config.toml
normalize_top_k = true
rope_theta = 10000.0
init_std_up = 0.0628
optimizer = "adamw"
batch_tokens = 32768
max_steps = 10590
dataset = "wikipedia_en"
Below are experts of layer 3 (counted from 0) of a mixture-of-experts language model. Rows are named gate (a neuron's input weights, with its number), up (a neuron's input weights, with its number), down (a neuron's output weights, with its number) and show model dimensions 240-287. Each number is 128 + 24 x the weight over its row's rms, rounded and kept within 0 to 255. Numbers have three digits each.
Before each expert's rows: "comes after" lists some tokens at least twice as common just before its tokens as in all text; "comes before" lists some tokens at least twice as common just after its tokens as in all text. This comes from a sample of Wikipedia text that the model never trained on. Tokens count by the router's weight.

# expert 10
comes after: " |", "\n", "|", ")\n", ";", ":"
comes before: "|", "20", "19", "1", "0", "2"
gate0:140138127167127121155138117128115111139166125142143110130125167136116122097151145161127151122147128107115137114144171123147191125151128152101148
up0:141104110126127116110152129151138182118151111127140156165093168166138126145125155139138158117125145137126141122105121127142106117138147139131122
down0:094127127122157185149121116103114111133105120164099118090117126131136147144131104108141106130095131131160110121117117106089135150111144099132089
gate1:109131120121133151159159132105129131156144067157130138135163057077115112144106165176147133115095119141148103154143150114090077063141128153099111
up1:103140101078141175147145139185132108105112146127139146094133110078108109132127152153099131129146168098136127131145173102101117107105124132116147
down1:132147082129125144162114122134162125113166159098146083147112124146151155112112183110115111133128109103098103131125090134119119104178139141126062
gate2:116107063086203082146158087124134102105090090129156155113110153115135142123093124084136108120142129116131138101115175116145074111135127160107121
up2:110146129105110147124100111115127170144187159126155184124075141138085130113120136135120171144170130166081170162159122149142183133134096121144108
down2:098126138074140149149109127154118135143129155112150091142111111122138115125129134128151116098139141122114102113127143149100118123137122111075146
gate3:135116095145103115120147143146162130108111114133067164163139100117116133098123158128152160163095120141125097156104142114123152125170132107121123
up3:097119132139136149147130156147137117105113145142084119132100092180118095145137128106159114168128108153132168131125143108103153130166166154121079
down3:076067109099138124125133114094124164178140088072129150121090128136154130120130125108168152106103114119107095163138137122151145117098118116127077
gate4:152122154130123100096099131141110141136172103117120134112130133123128116117121119130097111124104159138120133150104113127143140089128128117109141
up4:115131118147186167121089156137120143161108125123105162143121113111166108171116138107156147121130102156142140162129137127131090161118105118146126
down4:168109154156132133060181128156099150143095071097126167159087118089124094181114109145082153152067190149158141109147135110136127136147113088155128
gate5:180150122113150104128108114124138138094128111104159079168144168106133111098087130146137124107115152133111144129124151144129152140062135134156117
up5:118131130107171118138097173120127129101133122106143103143138176111149100119139113091136099117114117100148119138072081113146134121095128077142122
down5:115134115125118146166156169155114098149140142103165117109145124123146129151115156126120130158092156118154082123120159109103106140085103137107139
gate6:165092089115109092129109113085052124119133123131158089174125139108150127106152077151148111128131120096145129110111092133138104115127137111098107
up6:137118084101135156144104101153126117138086170126130105148102120096115124169146151103120129068132132145144055134090084082165103107093091167153124
down6:138102079125133120098112139107094148142132142154061143124130152151155057140144141110078100175101146116123164139151102152100147166178102134105130

# expert 11
comes after: " ", "20", "19", "–", "18", "."
comes before: " |", "–", ".", ",", "0", " |\n"
gate0:100081118147146178120054133119167114101152081136134117148116110127164120122117101136164136099107076141153104126153131109115116120163163145175142
up0:160116116128147163135084109123097161102112156140146112115148126124170129159129138130185138139112111152149121094143146086126140111192140117150140
down0:135098117155151132104127120157157121138101134126150127124170148104123164136087124171144122110091132137146140122126107129136161120102119134117163
gate1:143130108126151119120136116070162119148096075159116122092162133147163159147118160153166120125114111142110138072154149145147138124164108134135122
up1:145134112121150133140115146192132156096143100175138161117126127175155129146125130110094125109109121133124118137125148147149108097115131123171125
down1:151121125118127096141124143166116088095120146107139124136145103121101101119110104112152147133145159119149141144122100104123148129136124127122138
gate2:123133131094092121126098138120084100141234171176167148155119096111130123126167149137109154114120125111136122136148104123103133129119134106131116
up2:118120163134137161134121105107138141108150174221132136142123085133166142103155115127161187085173084163103083131174128150082105163165148097147125
down2:142145143113119118106092124125107165121159182125140165122112117125097154151117124144103071097149119151163100131104152123090088132160096147193119
gate3:121104121128130126142145148100137137097130131123114155093145138117127152129119136135137113100115098130107124121137141109137131108119149095085176
up3:126108137068141132156111136147115171077120119161087114154143101144134163127127084179158183184166115094135117187137152125166136120150143081112123
down3:093110132145097103139093132132099108099119112159127130149126141122148105138136119116117100145107094179187151109123090127122157136087124116140140
gate4:147158122160130092136144124123123103126130146165120189179145146152132138118127115103159141131122132109122118113130156125127169107107113201131101
up4:161132097118157104149097107167095114143153133143089138184125133111163047112123131128128126146135094127092090156137176139139096098120120153108130
down4:105120150141121130140206098154126126113094117159095135159140077160139102123152135184097147170107143147110135137085165112109115118081085116114120
gate5:124106162134151133096137114118141146109089092103053148175131125160127092138126146136141086106078141136147161114198107109071117122148094083126114
up5:113122117123105101127121142167139139114129106130114168135088118154139132124120123111112091144104141123155168102142144118110107103109128100137128
down5:148123130144132118161124138089160187148149099112128121135149143153108079136136168122140131114128118137144143129169128117113152156118073135141135
gate6:143145153144118144153159093119135162117149141088101120110130147143161140152128118138109149119164100115078137133141139154105129140171138121185094
up6:155098136127105115150169120158131103136120107133148135128151137135105134127117155140121139142118135124122111117109118122123099099125123121136163
down6:111134153137120141086116088133112154158137109131120143140129089109111135126124200189140118115131128120147076098135151123149160145126090148072138

# expert 15
comes after: " to", " was", " and", " were", " is", " he"
comes before: " to", " in", " the", " by", " on", " as"
gate0:132104087111150077127169141108179134101117169126143167122161131143096139130149117127122117115121131154141182125143186170155150128165082130140101
up0:110175104142163090167141100118140141155121112121069101146109085179133128150124141127143136069131126135156147103140128116120096128150123154138136
down0:102147112116124139144122149123114099108146134110150113119126095137126126057128118145118138149128112153116117108156094128109127126173119132134142
gate1:096149133101134096140129158105158101117152159082157136118118162128135118109093143150122109121118136115110129109098107126144142091108113154097118
up1:114130142139085129096111144095175156116114164123137087140151165121108174166129127156147090156129114120139080079078135177110121117080152091107128
down1:122151151155142143139123142132091107111162118109113123167130117110112150136135164130132144180140075108129134152147126131104176127106145125121137
gate2:082067111132121098114152109116160152168135114148097130128134130078119139100121122141143103150125123101128158115143120122073155081080149114109121
up2:103074106083130137112151067100102127146115161149109130179120112124099127160112158154136151150114160131160137112142067113104139060129166097098106
down2:108090121131119114118129110081110105143169120126093106152118110089118163129108109098149073116125110134108116177132149102105114106153139104159104
gate3:112108109148120132144115116104150142159116153159132127123152140103119140119129169107127109097092149115121169158129138162133119125133112117153175
up3:111143117099145116144147096148100151105139152070163151164154115158144141145118158140116109122117181134144171112109128139138148125141116107138132
down3:136122123115114119133113117102142100133144138158152167126134124140117149167125142096140148125099122154129139155165143147147102116143143160125110
gate4:134165096115096124133140137118109147083114136170092096128117098162112145149096128124137118145135180151117145111147130084122133131138113142157114
up4:138139132114134141140137113105104123142130175141113133160104121131123142127125134121098096108127170157112155145146108113109099153140143111159113
down4:150150108134120185152141098148136093160162158127113145097124146133104140107152123176150135114105132137150115115132142117148140112149101119112153
gate5:115146139107152121135052152113106109141132081125110128122139108137138118126101095149095149104131123130121141075119134105127123163132140094103132
up5:149114100126129143130132109173141100152144109119091127111153125067141169140084126200150156114154154153089113135165095130113136106133106165127138
down5:125100111128137180142141147113126124155100090129143154150134146147148178100164137105151082118102158142151136128115179098132102135075130126121142
gate6:083146133152115129176133103142163124111120150123136109068133138098121120108144113103159124131108149144159123138163118125111137132122137168137148
up6:162125143164158130138118119122165125161140128107117122104105123140135122110118140116138149126122133094092152124085078137147136110103153132133129
down6:114138148097151114146119125117161142130153105112167141130123137104113117076160135105101108131125132136135120082123173169099163168131136135096146

# expert 3
comes after: " the", " a", " The", "'s", " his", "=="
comes before: " of", ",", " in", ".", " and", ".\n\n"
gate0:084140112130109122168149128165140134133155166147141176141091153110153200133133151144154163077150171123145162116156125115140126091089165093153130
up0:169119159154131128110090144151135110130140111107155119071069129157157101172125151077134130096107153109106103139099126121144104152122095126099139
down0:132076146098118137133067120163125113152122072124181095113101164169138133121118096147154124159104161114152084106126148125150109154101077090070108
gate1:090123138145140146130140138204134093176118113120109101095172086145133091156089175101106115147100181169126089130151113141116126111135141142108133
up1:101103107088098105145170148145159138094124158147131137113103143114119116156162117108131129167092193137114109098119147193128121127161176133122155
down1:104092116151138116093160108120113130111121154114147196078138145115172093154110137130106115155124106130121106191126137131095123111125144115139141
gate2:127114095096101160114107162140162106139128134128137143115123123125092161125114136121136144113105142126148110129155158132178156111157111087156147
up2:146108144119102153171134141164096086116117123098112121114099133145116122133146125119140118116121105165124144123126107104172125132117133108142132
down2:156099170082110149134152166123142120118116147111140123179183114155115109103109113140081124096081116102131108094152125143125105118114124147166104
gate3:159136124140130133137114151131109113105122141107111140130152127146128099148114150135135096099156128159117167125067144131156127133133135101150111
up3:203129102125110144115149149119134135093133117100124097131124120145152129131152122105119140116193162151133160105094116157120082116160137112101129
down3:119097120142158123068098126139158130152127160110138090143136136097148081107114154118126115172149096110126104144110129158143109145168143146162125
gate4:124136149151138140116186165120112159137124159116110148109120140144126105124131145162131080137100131160134137114103138138120117143169113136108121
up4:148134111114115128115160154118151144108102142142116129144113130141130167168131154124123069167105152169148125102107142076116110140154120125140116
down4:149114110108114120105121121123140146081146103148135121139151162144106170139111113096105130123078114115135146171116113125096136097158108072103075
gate5:152113183124111121114117123125167099119139183147147066107142124119155150102123099149158088154111132109176126132110135065109093102101168135139145
up5:145126153154148152138109178073116128183154139126166109090085147104120129126154088154153190113149119141165133121091122101071085125092161147154146
down5:117142136142123096168115155139097108142137092148113134154152182136096161115122157118121121105131093135122114103131145138122124136140168127147159
gate6:146098076158153123120085108128169129163128102141113118154130157095127146137136123147134161091136197124122126067121101143128113137155112138121128
up6:128140124110138186175100156181100090126151133143163075124091151113140168134118126089107139104135155150120089108114149140133119082113126135129156
down6:145138133159114128131163113132110165186110144120152126164115145142105117145107163122140115089113121159137164134136155131115138122104127118174148

# expert 7
comes after: " |\n", "0", ")", "1", "2", "3"
comes before: " ", " —", " \"", " —;", " +", " −"
gate0:146094105121138119127135139111086131120117133126129152142111156142093109122139096109112123154140117123087144128152168116188148098106103084129143
up0:105115152148140144150125175118126129129147138179135169134154110117110111111142088144161091141141075109114126121120114133168122127139105139143080
down0:128104138114129149128149119139094113146083150167157156113120122101163182152089125146127114113095107161169146103165156133115124137115145108124104
gate1:138091142135114133116117134126133121102131123100104163076141108124172119085157157092113123099062105137129142158162167146124157161103132109137125
up1:127111124113148149126143120118100126172137165091174095134166111103132162159121161164165134169140129128149112128068102128151142129145171114111121
down1:131159134129106132104168132138080129101112157111110111102143122117141088092162127121071125162119117112146113148120121121159126153139190155096163
gate2:112092139111150171121114119154158167135147103145163094163138131110123110097105155115109170122101099166107080120106096145095136120157114095122130
up2:125093111116142150119117091146132116164144139121116129180127155081105133114117093102113177121113120111126129109107166145159152118153107123139102
down2:136094119112113154139108151103166107110141097138105073141129141114117069132122154108119136145101135115148120146144162107135163134124108124149121
gate3:114173101129107146102120142131151161146184146114136160140132119121137106098107140128060117142112116138138150120146130158152134129150116153128132
up3:124162134134131120118147112146172132157101124131143139129136106123088097113164161097129156120139128139093117114158147120129192123149133120118144
down3:078105133104158175125127086137116115135137108149158120115074100152152127108144108121150148108196121152110092133105116115101128110115120142140132
gate4:110156140112122118123104144148141093118147103156124141124091086121098149112119145148103149112122157153153104147115106147119137156135121160121080
up4:127151096103122126128107148142137126128138136162128138132051086115113124117127146186151141142098109101094129123157130124112103148104154137149153
down4:132141124141095152120108130104094090166108100147153105110127158125116110112141069120114107115148136148137093155118112166112132139092158118139123
gate5:129086132140125169109136094118093100143148112151122141135158085111124094111157144125165124063125109136181099114109117146062140107109123137135121
up5:136104127124127133120134139109080115116115094085130178146134146155110138101125110132123131147127107119115137105122140151140127112112131135132160
down5:104127111100116151149113098169145157156174113123143096149125169166139107120157137121165120090140163147129130086085139161130110149090105143129140
gate6:151106125153161122166147114172140133148146110110173169141138110114131137156108131107121152096176160117132120151172154129184133133131160072151140
up6:177142153170169116122129135120117176134139133145103127119133122159132104102104086105138098124126167139109176139091120165169120125131132117108148
down6:125154166080104074132147150151151193109099129142152116125126114090119134096162124100149117142108117111141124078068126149104136139104142134148173